config = dict(
    num_hidden_layers=10,
    n_experts=16,
    d_shared_expert=0,
    balance_bias=True,
    init_std_router=0.0157,
    norm='rmsnorm',
    norm_eps=1e-07,
    learning_rate=0.0025,
    beta1=0.9,
    max_seq_len=512,
    max_steps=7850,
    dataset='wikipedia_en',
)
Below are experts of layer 4 (counted from 0) of a mixture-of-experts language model. Rows are named router (the router's row for the expert), gate (a neuron's input weights, with its number), up (a neuron's input weights, with its number), down (a neuron's output weights, with its number) and show model dimensions 0-191. Each number is 128 + 24 x the weight over its row's rms, rounded and kept within 0 to 255. Numbers have three digits each.
Before each expert's rows: "comes before" lists some tokens at least twice as common just after its tokens as in all text; "gets" lists some tokens that make up at least twice as much of what it gets as of all text. This comes from a sample of Wikipedia text that the model never trained on. Tokens count by the router's weight.

# expert 10
comes before: ", ", "201", "200", "the ", "202", "he "
gets: ", ", "201", "In ", "that ", "202", "after "
router:157092091132154094177119148177146109140145140116098088062092073115065129157144114115103113136104154115129084135148158121110133122098135131128099117152130129113134124166140140154148143107146114145128130138124153104122112122100117135132153118130102143094120143136138160139114111116144155160090135163122136154172173147152106099089132102085111114141143132142127108107133151123139112146144125125135106142085099090109144140154120126165121107141056144150139105132111129119105150106127129148157095151123148082147158148113144115171112133131052116114126113123165173166124151124085150157
gate1:110123107156095136140164139133123140129095129137100174149149144096156077127129173109105122079104132132140150113166104171102152099108106081093147130085149128088175183152139109152136131111102119150081106125112128155121129094137109162116143100118110123117123112102136150157140171150117156111105171149109139147130086108139096130128121129128150155110153118134119101158147102111161124134123115112126135150193122123121123165140098158177102092133139182121140131123114126164134125096129143126149137121162151086147124104178118134159133112127115148107094150134106126134087087101147072144
up1:080121116156174193130111112086116170136148118140158108140154074145142126087089084148110130163126122088108131133142145124141112123128111139121132162147157111111095120077152130144124127141155089123155147112100138087105164114120135101172165106087136134168125079145127118077186119113130120148145112115174123112127131134150198149141096168157084147143070101127153145132110134120101127116141140121147088142127138147103141132113158139106136108114126132117119120113143162094119095122154098155121092120146161114153130158101143130154120129101103101133149121125124146129159148146126159113
down1:140137106158120131137151124121142095117118106117117130092118123122127104148132136117104117114097149151162148159138176143167143112170147134128154134116116140123104190107145133130143164139105146153147163147128100149133161082134171099177113133152110133107150150128141138159137129117163159151140136106125143079089121135141118155120114129097152128083110127104132115106130094117135083155134129110130116155187127100092144142078120084169110121133108161131108112111118103117179162092136192140144135121112072130128127103100113110167085182111102147134122147090125188086139117125142114144
gate2:130148119127131143068140130144152156135108118118105129099169156115136125124103171143147135143126121148118097173053144102116118126127111132126130127163091101134135148120082131099137154116179084163142119153132139116119164143152142112124103114139080133160111138091118171133154140164190124076173106147137143122130120162130150086171115178124128151112121122117124140120136102112161088161119148126150062137115131129122133083121106174122106088092128147126127131141140192126160114100138115151122148130149135096137117126168095125135109114108099147085123102128135093103128153127140151154
up2:149121120139081130178163151123151161142124138114146124132144151160148126146141146124108120133125114123114137139119138129113098138136138111102124107092118121156122146150136151095125134178145149128143138157195154112097193178130160124128084136150133100169134081115120144137173130158147108146153102102121141148157109147132123124096116128146120124124137122103105115146172131117195150100112136151128112108085126137109172130118106141127092087148151129157133097112109194144151106131106104158082183100156178091135159123163106106146140106137151140098126137137110147087160143150176130137
down2:096111135109157114190087144099119113113151126151120119127124089107170100156139110146163126114128155171154150130097134113159184123115133084140134155154160162103103128115129143179150135129122143167142130146138110080118116117123160149146120153150122159146157156089125134090089145134119148155132149125134146134108127121088121164163110155141130101127134122131128116094165098178109139143155113172105116134132097114158191132139094130151152093111109124101123157137153138106116121129145106119150092120167128150109105133127124133126103123183130167086099096175127146104096085157096096107
gate3:183128136115179130125110154092118096159153147146106106076160113132127126119109166104096132070094147106090133115161136108119108127133112107119132127127114096154136128149121125081129106070094141175149137165103057138137111113147142154160146111161113144118102119125134145172135147173127178128087131093156141110153097109137105136126129099117129132157102114092165111133144127111086122146138148103155140118117131100133136144143107171110117148117097122108152140094106133149156105128069154118113097128112139111100113114117119157076110109165141115142107118128176127100136151082116114113
up3:136109123112137149149103141097082121177130101164083128090099126132172123117125127133155113072107153126148122156172170126141115116143109137143120135159146144194129160115138095148096099136080084146120139154123108157095120129124136108143104138123147128149090113109120126125096116163137143081126128125139148124103122129112155082102065108155124149137136114098159155120124145123134129149152110128101141108140112133144116146117118112139079129179100089113144135085160089132160115166100127148122112117097106122135128163082151078107129105141138091152159177130146167136124089099143102155
down3:148156120157163106090111150139126099167162116147126123083149101130112122133129188123132110139165079097138145100100133104157104139132143124123135108108145125104128115122136166119123092108124147077108100127091148135123177129113181144138163124122108160124137108119128095130139112132116141135123149130154151110157098133112074152147135143106181137138116085122170117117108075084116141086164118094086120157116167123098093106112112139114128146162134143139121125104071163106113130096130144080092107141136101152082112111117107150144126110128136138130164135106069124103157123082152130120
gate4:177105108117169136110137099089161098114148140132100114102130127166120175122126097163128121139110171146140090145115165127101128128103135105111139175091096130123110117091109116159105133157161160089111130161138127153165115111115139111132118128176116146081080140110111115118096117098191120123101100154147150103130105134146143089162082110142103110133176157133141147109130131108132179135131098123138129138088161139114135152123143097142123150113146133128128119155144113072089178117138152139142136078115127144125108102089138131150102142121137154067130110116127138140159108165129155157
up4:114127106117077137140125084133144068099146097111111137124110148123147113096091152115106149178126139137104109147143136115110111141193088113133106132127124143110173070111098098144137118150149105118119148117115136156099167134108092137137142088116145149143118095123156151104134128158165126107139168172111133108142177142135095140169121162105130176087108116128153133119096113115173165126144149117155143110121132126123107136124170144171142140120160145151147081123173123171162146111139099144117086108150087155133109153145164106131110093150101105159128120160135123116099093121134144132
down4:129091150098147089172113116112157107121109130223079089153096126097136152091163125122130100154144147122159171097100112108088108115092106160158097159164094123090092160104109148149086175171112144153131142105100119131102100147125126158100127097122163079156118143180121117086134136123136098113140100125162121146187119111136094143146133129123135139152125118119141105144141121129148120111110137134165136143124130123131120132124139133117112115113098111144097123107130151126134161133147118154073177122133116104138111104126159105104116095142185133144138138125120106129130105108119124134
gate5:128152103097138115180089132137110127159135143119138143124138121155101102121133104142162112117143150111121100124135138131129105181170136097143152057147150090110141154169114126123173132113130154135128118143118150142141126123084131064115124112145108150112114157141128132114132118219140100120107085131186114150112103139128115183082150132119116131157104115143113121121140127140083140114112138112128124154120100138141127076117111144124142093119084130119139131142104154109130161141158124130135070170113162197115121079130111139139128106140097155139131141137140158128148127148110190123
up5:168153109159107101115118126128129119099160167141104122134166119120157116166148174099159113131158115136129089118134146093161131116129114138150124156115095153174100127092103138117147138111181114153128113105163114145138119158141183189153165160107167126151138104096098087097140102118111138091137155113085158142113122156141123112134124136146126158107100126074139110109130136132129136118134122157145102145174182114096131146155111110144117145118093148124173162139146122101112112087149104159107152114130108092138145178138120061112147132158139153096149131112162110131120114162109121124
down5:114126128106144105143133135130116120122099134118123148122125129165073126143149134154123161105091120130124167119099108138162156159143097117089130174130105167145109116124154156124094095109121138084144132149104151162135125096146103108083118128095088131095116146130093108111164122121139185154084106077106151175107098141126134107156078115108129103104116118118157118128090134126140106130163131121146107135136152101119096135167110124123101151157083122101119116169133164092121112121078106094088156112104084114143148125138173102153093085139103143174095102153122122141141090133136113125
gate6:128079095101144062139146137095075138112112112112122101122166137158126154079146116135128127141167110128109141134133148145123141124134102117096101145114116123112153142116142128144159136120132109111067158143100117090118149135176084123157114157111128095157120128133097128133123145120122110144117105115140131124150104153103133130176135135123120135183102139119130160168121129159102141067121072110150149132086149158144112137114110095197086122145112142158130077119118162135136185135163128111156145114164135113149142107115144114172135129147091150124083135096131150151160092135118097146
up6:126096111097136105118129108120112158121145121141132156142136163153123100071130111106143141126126154114082142143129169115146126131169124123083079160120163114137129066103113122134168108136126131125123146145118153084105110105108092142153133114113132151124121091124128144158127084128097145179107119105153094139142075162156175136145149120106179087125115153127119095151145134137078104101162111147104163151126153137117140133148131090206136111133084115158123123144158127131113132134095153148163114110126126177182114128135111127180111136097153132132106102124126139169109114133103128149
down6:106127153085113136128143140123133121199113139111124130084117152088144118110134180095176109117133104084129116133103125090126151135133122089118174097155155170122132109148085130137110114123092078108129112140164144155182109079121133125178113107103146144115110144164110128085100171132146144112156089144142124132100156132137123099136138122124119142136142152139150110130135138136162128090109121102150130138146149165119098106118119098121146094087159109159110145144058093149108157111133141161126134111133138130113123147101129162145150165140068126175126129119137103094149117124115084125
gate7:138117128117138109112108161109137182112130142104114158137136153161158152101135141125088115144128111149135107182168171117168172135118135140117106103127134142138144126139156121180153136113138143113143112133107137122103088097143128142132132140155163154128131152148171128197116139119140165186130136107130135140151117142138140131114074151143141107106143105153154148084082120146132159119105108105135089114090111094116124154123142135137126109111159164110107167156107113140125089156145179115135097148055127138178149150134152147140134161152127176133133114107092109075120171119129099130
up7:093147138113127142167125136148087117105096137106094152129124128144131130110162138117086146095144106143142136138128146087167114100152093152142159085166133121118097165126157138112088116144119117120106148129093193137111120128143145114098129093100109118128144152166121144120049172170127184139114119121138137128118107098155116132134125074133118093121119115097152140143095136137136141121161120099137127112113122088123134146116171091143129150145113087140112110161159158144116077165088130077126156154153147154100103119102148120162148123126115145067126133104144147124170110098115108121
down7:172199092137121142161137143112062113158123140148146116090133120119131114131135159150119125107165109128131136156131131092105114144119181111158126140094133125128128081134097109149098169126151100100141107121148114127162116105176170092110138150126100117185103121129131124127132128157168147170107144119121192111106117165135135100140116166120128085112151154128118139119074123145140121126145097148114088134134164109070100129107159144184159106095131083168145145142143123135129107152118114159126119140119148179135107137122105128135170132141109102124113119168103115131133110152124144136
gate8:152103109101108083158118119105150120169091162119122111145109134098119163153095109073117131155145149144106139104145157137096102125123126156154124082091122104123165114100119112123161120114146096129144115115135138172165120146078130101138130145162127165135147131186120142125133109129105135076134147160125117082102156122099155139119119140183128152149145139142155154137132124079138132128170135132127140141144147095129144153130119136143098113130158131103160187118153113156159171165139167126141079129159080173144151114144120096136121140124151169158107111175140132148115141139081119141
up8:098117093120097113155112123090133110145152150136132134136129087096160156091168146105133130160126170096099128134131108126138163149113084140122087165131179100127158126132120115094166124107132146124187142150074112163110155064169146121089115122165156141100096161130158129138126134147134128121107135117112141161059159146113142132107128147125146114094160105142130133105125135144144140133166151116109101116108132116106132143135094139145175118164112119149111130101145075094126108092134107136134151135151129161142115169154109152152141124096128110105154138176104115165107167135113096155
down8:096160113128129110129137153131117090129082143116137140148129124156115179160172088148124110131109137175113170137141129149110144111092115158126121123119098119118120138091174139105140120128122163121120130145058079123145098161185143149120142168128148144152082158108099160129140141121108125096145143131138167131119161131132144130130109130121112119118122143108098130124130128191135076171125131152112127092104153107162158138172109109104168123150106145152136131081110162118091085151149143147123111151109129063159121160143141098126162107144137091136091132138129137120096117140130186135
gate9:107116121133108121096141181114130095118113136168116143137140145107149149086154125112144084133126117129130140127123154128106143127113114105124144116188136128093107105156150114132124101119182092129154155166131084132097174092149144125137131185100171085168130139162143128115109127094141121186125118112151126135127132127110130146099146133149145110183104102105124095113118112127104137112127112125167145131069136167127114137096107107163060167106143172148144151107152123105101102143142099128125143121138116129142139126114121213155144125149103119122099130125114103099084104143137157156
up9:120137137097121155114131146097116136119135143151099094136145152160118168129122128119184119131163125100095108081126124127104139126133120137121118050129122104123088101128157148123125112103155101095143162144100114115073152147115107125166103157092141095171123195144158164126126174097108098177134103155141090123090133146104114110103100111112174175152160121109120143150137064114084077146133118126151142136090135157110152128133120115126104152130129156138128142166129143100133115133140140104133120137159097147119099117114122155160129139153135143088146111153135142133103140109132094168
down9:074117149103160145160154114121125166126129118119108131094140106162165155178128116156107101125148127128076136133147109130122153139124135151145138098147163126093129147120107116171161137096135129152109117146158117137162146142091125136137114147043081146155130134116127148110136135118095129120142088137162113157127185090151117115141166123143150130131164096119119117116091118100134146080122125111116133135093132144133111106155117207147134150131130146110128100182156113131114111107093140138135099102121128124104141097159122124138176137145115073149131135181170149113136150172111134098
gate10:134138066148169117173152166161161116155125139139130119138114143089131153141138110097140111156152132152136120167174119109138117158115132152140122096132123110150103128122114138136147106122126156104116134140100122150105122136141130128130135111109171155132140127075118153091155143099117119170102100150161084124108160182099098125139169161116149129140173133134106077132091085142112108109082140124114122111136143139093144132136131147164159103140123133119114113110122171143120165082127130106082128154137170117146161164137098137203126152095115103149153121149152198142118126109123146141
up10:116122122151120099079150090131151141165138150097127134152141097130100146119110103128145143105148089139125106079133123137144120110116155085144116091160108185126117132108176086117151124096168089144126118122120147131184142142116099143153146121127068106136092128125140097122116164141125125072133112100102175151173140145114098116172106122142121087124120117127152156113128153153165135132132081126139170142178164126120135157125137148106139150149160121100194132113146105118114071096130097125130135134157087122131113136088138093089127125140121112137136120070109124107126122132147136120
down10:145143159147094118127125121145135135083098091133145147138134133089114154135130139130108070084104166101129129149113115098128120139083130122137154130132150114077128129142126096130119152124060175110139101117116096113158114129151112130134148135145154197087105126130151113121126095134102092132114153147114147155140131174153162088117127133109162098151125125130086142124184133115111174130124097179088125156082140142148134141143142102150079126133102108165151130154122094162148185109170126106135128152139108131155171137090133097112159143143115140130093101143104141133133113118153123100
gate11:123123126142111129161166138145139114109166110146094164097160119148127125159132109092142087145106143106109138130130122109129122124128182103124150075138124128145147158086088130138128165171144133131146185143096112159081114160159120148115154088133129093098145147131129168124118134091088119145168122180154131111097139115088109122084152111124096150127152154136135164145118161133135122124134094147168107109171168117183157113108087145139166161146106114153167141145150105129106121136153136113141140148134092171130127141118120145095107119162124138137088119115159144119063099123131116137
up11:145138109123129100152130135109149123138133195153141153122136124109087131114124167103085101141123122141097110129124173150127131120135158134151128151107127137194132156137112143131126160136143103144138172122111115120128148123187084101116166077161097086058115122154126179131124148143139139092128139156096116123127105137117142116103129144115136167127106121138090153110150156165114118148118112099097163071154146130155131133135111126151143137113109085091086126156091112143148151143121148088136096097159134141121142157117143104164116116132098112154137129107133085187110111082147103148
down11:122128123097095155131139103141144122170140098118149138131121094108151143086116152152097167118172106130122154157116098106102142108139108145112146147144114110154084116134125134124169147094123112077109107093132138129140140159108101159134095093138100143100076119143125162162138149103113148111126140137109117162099131140118145093118104165126116124156084131118115115119121113137133154086163133159101121074204156130146080112137122110115126117146109119154168164142139150164089171159121101154141176129126147103157161141105130145143115139088105126084108131158084101137081137156112122144
gate12:138145130124144105102108115132126140108138129110118079079162146130113105152136132112119129142106108095189095152106152110130169148171151156100157132118153146117147098130136118114131096126109119152123069122166120172123052116151156130123104084131135124144104166130115091139112129186118074090152100149099121124144132137133153118117135111102141127140163129124127098134122055130122107155151158142160148164106121117136143142110111125153138122133167094108125117161092138128156156142120089093127121148125135141135142157101114130093134173151132107107185139103124132093107146108073158152
up12:137115125112123164144135128081121120164110110113136130130130102156081131090089139110117105141149111126101147156133124120142126107091100166107134138111116131160128153129100145131099194132104129150135126159139183142110177144123125099160125125131169056094110112112151135131132125070116130132093098125190128131105157144140151104114122140094093124141106173146145136119142137122103127141134094111128165117144158159123139155099151157108142148137134165145157145106172122167107123116174126140118183115102099128098113109086126165169099081100128138113104144158106156155128122109138088152
down12:118083166160148113135119115124143184096144167086128108094186095066109131122156106127111112098140148072109122133137155115104130129163107136097128127135156111154166124123153121147147156070111128158129162136136147146164143175115161144125141122135136138118119117124154095123191116185105078116139123145114121142155108101116142154163132135135141109128132110145133137142139131150102095113151145134160159121132146134139159100130154086079139164115133129125140129150130131105130162105081107127138134114193100124159114093155134135119141078140125135095174126080127130132147146166132132127
gate13:133129155080134129143097101095141132105152137110090146119162118141164187157088151141101154156152101143138130132099067137116091115114156073138112114155164126162151132151144080134098173117123162106152191121116119134150122136138147129152143145131123141139105124124105159133102119094126156095156161148141112122141104164126145088135127136102106134097131123142129163122170075123121146156133106124161089104148128124117189151081137186103125070125101141157150148147169116135114096104129159101121131129128123134128114168096109092126133085122114100122143112148122120148132123130105133115
up13:137089129109141102151125101131139149122138164076141103116140129152109115160159131139064130152147104166092107115141109158142139096160141101165163087110094095159100130109118123144141131159113151136120105124148134091133136148105092113195107098152134126107110140120108098125113148104138170108140169116103104115123086171127146081087139125091152149090158111114135136087145111160103132122123119145142120135169105091163126126118147164092090099134131129122144141131145108165135145155128180092090145144158137176108135140110144124090151134111132143105126116107065115123101151119107149133
down13:137083128121151134106100149114127165127132147118076124142109172101145144106132163111101150108110129157126124109159149116114145108148124113158107178107087145128109112159091080143087123181112146149171149130120136172109123100122163138108107094127089110120129142116143110135088138117126130158150164150084126080141098104131131154166130153137151119074132133124131073128104090142134146148140097145133105117163142087125185159117118135081151137155128102180108175075144151108140150132122120107181110127121087126126122123114111145139111110118143134121166089105133106110123159116138120140
gate14:143164087135138114155142134169161151110145123130129142122061095088126076128150133147100074123135121127108066118130128129106132116115131129137120147117142128124122139107119136092140145128157107109127125117146089125151128113161097149125132156076132091113171116110118157122178132088130146122150151161117105144141129128077109107097142097145155135117142162116146106137106158164102092121102138152167161138115129171136133125183122084123106098155097132087065121142119139161095129146128131138159129143083121127124122140116095105145135148129083120069119118117166085151149115106145111166
up14:135148154109129133146102155132118132116094116050151136133154164161146152130099127177136124126163124138129139126117118106116115115110096089108104144122186136102118119049112085115173113159090126122112155152129150163136151122107165162120141120177093113146089143132134157131106148131156087104173117128115119122134118152149124149129136144161118105127164147139135111121089123107141153093126115152130142092155122119099108112048129145142143160117159099138097152160155147128090143146116110164113133150129136153156148142147155144097137097140148127165116134190119143121122099113112131088
down14:141175109127100124146142114109143167143133110125105128122133121126118120111139112147097130154069118123149110125147136091160118170173147070154125149134096147109095099157130144108089120137115118138118155150107155113094103123118104126171144113103136098148153107103108108089098096131180115147116140142103151156085129129158127149128166106143149142121122148117111108108160150149105150113168117168182105127143141113127142155147204131133118117126127139145108143103111137189138140130106124176100177134175149186144124125146110158081172155150103121112096113114130100137159114119151135146
gate15:145166131108121143115155143093143092201168139113176107123103106194131120162130095135107125137083109134104128120117126113083119131155136134113149143134133133144137121117108073136152142092137127147100158118138083162138138081158123141136144131136131075112153146123150095140142138113092122110098134144136096154134105162117125118133134109077168112152114112083124136088115159154143140151149122125148160174152122148084119177128095174092121099134162125145141111148127089146090145123114134141104149103103137117123115147091102108103119157152135149157149102154173100111164105115140097132
up15:136114154124127165133154132138175127159097184074126124102113122127163075158094111158121106140101118128129103143136117097170162145134141147113114105170117163115084135117146117159100115108112136151097102179160107106126127133109113142131172132134076135162160135110135140132102147151121148165126130145132120140142110117103112130214171103098151136130139132116135128143141159119140102140139166118106142141105079131087128153149071127096155099179111121139152083124151100137118127129125139131161137096128140127145117130104113145150111126118113144159169105085154083130141113097138109090
down15:095122152139116109154098122098110146131116101147191128121076133148167090157099079146139106148120134137110117141116097103161169086130098129134134159167123149115117167127107147116115187160131158143094112131145167101109126154126144107152151110110120124155133106126153164084134134153140136118163127132142169108084112101099136115121161117093162127125103113107134125086129147142118119117113185105122137091127132128092121109113127091114144132146136126150159148090135085158098122132152126105160158148173115136159071105069126166137144107136139143096122105178144152145145104135144128146
gate16:093105102102121103098120140113072143086070150118115100166139174137133109131137141155153157122131128111125137125148056099143128152152103122151132138154127124075141130121103115100116141136137110126115145088158147122141130087127145121102161138160124121158113109089098144134123123125171128097122172077087135164123102119122149145111129116131144141112172090092158101103116118140137099120186160092120100133155084044100082099134130101105124151164114144106116114111116132118135100138122143137154155120129132104163113119108134159159157133144151093109104145125099125103140127110139126151
up16:155138162112120142127080126125183146131152128141146077134158161109133123141116163107155127115111117132112128117117084127132152118074106128138165115151176089126181168124127134079149117134116101076106151143102104109127109146137124128095104140133089105100115141160137137150119139135149121116119085172114126101123139107148080102132138136135137158164084112123129162115134102098110158148078139129147137129116131158126106162107100126179110192097094110144102157136133154107115136141103144121118131108135095094131105095134109151101137126165129123093181137152155129102189142105167135137
down16:123134135117130107084153125092152124152120152156126144117162158127099158160112120117148113123141110144094150127152119120101167105125122114085131140124134119084144141151146121114164088115117107117104127105097143126184117141125120130163114108123098093103097112131134107115113132148130107104149123127153144102110154106119160161140149133116100151136105116149122089164103128111089129132209104126196132075133119082170105136107088124061148140088153089124109081108079147160136125130138148138083088127098088092124102120109106097134113127116126117141153155110098165131121140156148115124
gate17:145127119122130110139180156151134154147122104151162140152107133085132146121112156153118142152106154131089138099141108160066070100119078107143139182149101138130144085127144101111143155114168121150122138139124141149135133093122120114158110126155080127132135119194125117170151133115109149108126156129130138101124120124144131130119102153171114135108115132119137102118130095115177125111092125126128115133104102095169122097133143093122156139139089134115137097157134159100157133149138124182123164121120128112132054070104089157080093111118121118121137135126169172101115148115123157115
up17:138150130137194121138161160097129105144082099144138167115108129172155101173110098113124116103156115105077144142151146140122101107153114138152110132108102113091147149125136088150142122142097085132128129143164089120118110166147150124100137142143132112164126152125137157131108105163104151162160165142117110114118158129137059122136110127107132130124129122117092086162156112115173141155137152112101167136106077129134158153109136114168111132123119134107091108118131128168111154132097136161145090130145146106168092147120140105122172132120102148157121080138171137164142115140143171093
down17:112133129167118126090123139128125198095154085126116131114128114150163126130095119145128098113116146109083152152109073176118105101060142147142155150114151145150086124136178147138143104089135122115128125146150150150088102116149075149129145087100078132128148121149103108127131133127114152163102113139130090109121120098122133125123145151151151126157133084175129125144130143117088140108131151138137132110156131173102126144137111132150158078167159146095125145098148097105139117141108096158101151120104143161112118099092105127124194166106138140086120116114128108125130110086133145135
gate18:164151119063128115122137087173122086139130085123157116116149142129118148125082148154164153154103142104100113150126155146153185094166105124143127180156130128126100075097118134133111146112115129139132128146081154114107138137133132151148127094098111105117070121095147112156120137165128128126131167134125143143131109115115105135110123167110161118190110128126122086140169133155141172158130119099123118138114105129108206140119163151147140136141152155163139118102143108139129118118106069125146110109166129092097149098115122140150125138174106153138085099134140110153114135128143112131
up18:121111069110126141151143098118078114124117114134150095147150144195134101183111141155138131138124162135135088113124162136136123084169120120170103076102166132124143119146113151131117095126135101112108113145129153113113090087165116125096124137142110118108132115153104138099141084096191120120130145157123129122151117163123137121117144144152143145111186122126088125110137104135171087128132123121127177153158154136127121123134117116084121101135136165098137153121122116090179140132101150138125151104117152129099157142113113115113144164182146091070130114098100109097090152154132135143
down18:107125164105131093134142095109120163163111133151082136105102148073094117148181129154123137168199131129122129176150134081153085144112131131129116122089160106128142099136146153111135164134144135127140121115170136094133111149111136101116135096154139156155117145133093153136103144112121103125135162113104109153143089075177098132108144125147128125097149134145119122127131139102160148131101146130096093105135134123104088098131129114113139174120087123153129151162199094093117125131128073141099123106142145056153127120134119113150110113145102142133099103137151149118132143143115152146
gate19:136137128162126121130087179127118108171153117137103060116127125137132140099155142097136116119119111127100120103146165147107132142172112145126093173138126164155147147109117123139086119128106184139128149163092108158093112129139098131114161102142146139095108089171159121157113124124115113128112127086132156132132128124142103166119062119117136117116140126163144128125091106104143108087095128157130145101131102078140127111106122121103155101099107166170148122161113119177100096113131082143110118099112157157145125120126186113129094089151126134132116108090164138119102145077128127161
up19:166149142172128154117121160120095136165168143122076109129129107135129132094134111138137130147151147097078170090166144132102099118164130124112082109149117172147110152145133127137126108113120149130149148155097134160123131155116134101117092110136125109080120138161141144111111151134149154160105111088129188115104166146121122143135089115146130100095137138091121106104100117091166135098119132148122115138106105055105123158138110105114160091138097142152148104163110152149132187117155100108099092126133141144142080108134133110137122091140136116118110110125158158098150136060136118135
down19:134167112093153111129141088106126133197152098141161135127121116115122111098122113149135139147145130125152137163128112083132129152136157125104137166131118128151129131139102118122142126116131112118079074119136093135165126110148117087147161100145153124130130160093105116139110147138135106053126119090112125097150123143134146169085151110137146102086125087149107077098127100087103114081159160148110120110166146138083162154129093121119141148111154129137160119124124158087133132121140143153127175123110127112121132116132173152114131134095108180159125114160088085086128098097091127119
gate20:162111154140098122162098194158122156152119121165115099118118128143139122130098117119134159129123124131099098087102162124115110163169123140131140116108112157108112084105155116132150105147104124180087122105134153124137121099163159160107135098109148171120120090152119128137150119144138141109140124143103182125153128105081107130125107154128084139127148108129122178110134140113138093090154167121126144143102066094124110135135108113137148159152070126120128101138136126113134140132144161152129114110150151110101114194133117118139115148123088121144162157125140172178110168137074094102
up20:079172138136138172117122102092116143139146123068155178158114138130122133102169107133159149151097107160135149113129150178110144124121161105116136140123192126136140180212139160139115106105119164146168131125135115082166136136082128104111123163134082119149140137113097121114121143104118116094154114115125130147126102118128151166133166109121155098141152159119131153148105116161136106149149164103128181111123118137131148133096088120128158126137135133153129137163126149137081146111174161124122114102146113113137160141148178114105170084115126133152129116114120144110117129117142131161
down20:111153132125117121155101155103132109155135132104170116120155130132171145137128119149167148091107145173091119134132135092133130083097119155154127120161143159136163191114118156144098152155105116163097099110105107123124147103140140146140093107123131127137147131134129129109119122133097159131134164171112133133139153127166142101111089099186135119102136150118143119121142122125184118095143101178130130117107103105110100177141153147152115072096128136153161152135126089139144144154102143132146134099168123102109167114145128107083101128119166090170104132123185166117103092164126153100
gate21:085154144147138117132146148137098153135118137066150164134133118133139106097129134183114147143167106173135128142114124145118094104109119097132094123129148121142150103107138113146132123116128114159168093118077141137135104128176078165112106117158114116116108143105100095099133156104155106160109109143165098129165123165120111120120119154097128109125152146167108133126138134140090123155119145110136116115123123164120119154143125109145099082124106115071145134141150149105116069098152204140172122154103148126112075160146155181127117123103123083113151076094126139145128113126120119137
up21:113169113134142115139128162143109168134122134117150154124110137105142134150070109128121119107140169159122129062125198117116112117126122117167134133127169107107158125123119109120153138135120115108124159099106105114159144121113114117169115140204105128139163124150145093119142108165107118149110175102156145138115135136132128129143124086163107142135138100165081116125128095134149067120122107178144150098119119098087186139104154112122113134146134140146090127095139088161079089106145167079140079124115109116116110111113148103149157153138167146127127130124141140158112121150152134133
down21:131113120113137140153139101102130140134105136154080146156090127130153157114091133141116132135113124110105101108129096107117119091106106123147086141117098166147083184121137162156129116121190086101131089136177153106114145116123106159097153100102116142164117115087155123129097121093147192160172112161134152116123156145127134093102149128151158138156143101117166099121165141130132107149144171122133156162123072134168101133131147123147157131153135123077141114136121134145104160125121141109170138098133134091136106134119136150099102119134165135120107113139089144091103145114072117102
gate22:125119117136132094118110158118110115096143137118142128129127122157136144110173159128122146173158152099130116141130107121147128117083142169072082120139110098133164104110114068121136136169102120131094153156157135162111144164146148095184099130138116133128156116139108146145149161142147118077133106117151125137130129164133150098134154113148094142148199116116098124113167125131142110101124110096154145138112095110106114134125141152136138201112131137140157087132123136176120132108141121116140123155161124136142055082157162148157111107138122102171111126129170100132098146156128171126
up22:116095128093122138157155138105129137146114105149112132095133151162150120121128155151146133132144152094162145093113110120117167136121135092138127111166138151105130138142104127116122155141126065130131128148157074162134153092132099163168125121115148086128138163098119145121137144131172126153129137090068162120096150114116122163146082128124110122134145116136145142145125137121103143181113114123174146133147136106146093125125084094074145193103195071138181164113140123117109077139138121145130130133125100089133121129135156183132120116145134108115126153125113095138142146132109144175
down22:153096166115093116151127121146135095098132130142131129125117142138137116150137100101101106123129082110148150150129088081125153159127156125161154149104136124115113153104160098115155119123164137099124118146104139131189134127119144083138135097127099113101156153130128140157196156145147101102114146152168176081094117109142107112128153105167155111130140106114170130139165141142111133120102096085176154168135105105153116120142115137103135136157162117116141135192122106132134139155118148108137110081094144126123085131170111113118136156149122101153146173105145138078102159132124097168
gate23:130124121113117134148178117094136147141123103130125145121121114105099108127089110163143164094133120101138129130115119125099120115120126127163122120126098114116118112108088154135157117137121129114142149128122134156111110113148141140093119123097085094116114155115142228143108120121191112082129111097092134188163123104129126122096137142123117112153170140186130090132106155116132097117110131144103160130096140163125111127135144135174109167106105121101112127097073124127107118090114098098155146131144181134147124113166086149170115137120099144107090154137111118109096079090131154095
up23:145147113137130109125175154134144135145135137097137111116119127120093132135094146146183170137136147155130109121111137132084101122100162130131104099078083127152133111114122131092167141160162128111136153111124161108081120136149161122126110134140074129146077131082134155163108113081166114094113161103093114113119148116092136141103123146098136099123146122140105104183146149108169118135121161137094173174149136143146112109131136134156099102146117146106112112091106157141151135107127113077138117145102170121130157134103122122118120115142127125105100181154103132105107113067100077140
down23:126139150100130133142145081131102131103138085111067123112109143159142146138131163146145089123131093145108097187104145118143123119130099126140174135126127149102115083106141176115127126175123100139043119126139094159124120152078129152175134106126111095062113118129137119158131120098115139097170190135150120130126137121124141191143094106134148119108075146148082107130149125132119125110126150099106134126107137105141102104148154090107130137138106133137146136148130158120121105130069135175139138131136134132156108101151110118147159135108122140123127143152170147160120130130130114088
gate24:132104150153134128119121152139108121169115155135127155135161114153152126144117113121138071091130114120117101124151091141163097117125171097158105139120104124186116149177117146127135143118129130136147127149106127141109124135112095179106121166142125142160126122117144091109111116066136129152117128168126122151170114154169114147136133152096112090073095111118092137114132175107130163104122126108137130113118152099104151129109148107071117136130097135118158128110169184131170122130106144103144145173088104152142074093146094117080137144141114186096124148139126133103175148134146140124
up24:128098110127178130132125118120150126137144076144150137117101133118123143147129093142090115158161139134113153130135159122124118091139081130124160152152146135122112173117111115137140096127107095127175128115109152102113094164151163109145109079106133187124107109109119114135149127139108136149114145130098110097115096137132111078106152182157118128137105159152142151101112122096174129157103151152133126120172171111144167109119153148111088155128099110134122120139129091121105142133130162106122163126043120091122089094127142141083117145178150142124147078150124085127114117140117095092
down24:124139151123171155132108140146174111145121112119145163152113145134167128148157137152150110158082104119136133124135142145127147165127119125190136116134131120127091180139090103128130148127156152164134147139141096195143110108137118114153139098134131144129085168120161158139118114145129148185157121141162099109123088119125129126142133146156088099123108151141158123102122087120096130149077157149162125143093158095191121157132145123158106099047111115156159140148130154130130104121135153131136148109139108108156160104130126126137152127147178117123112139090099097145107153166137157110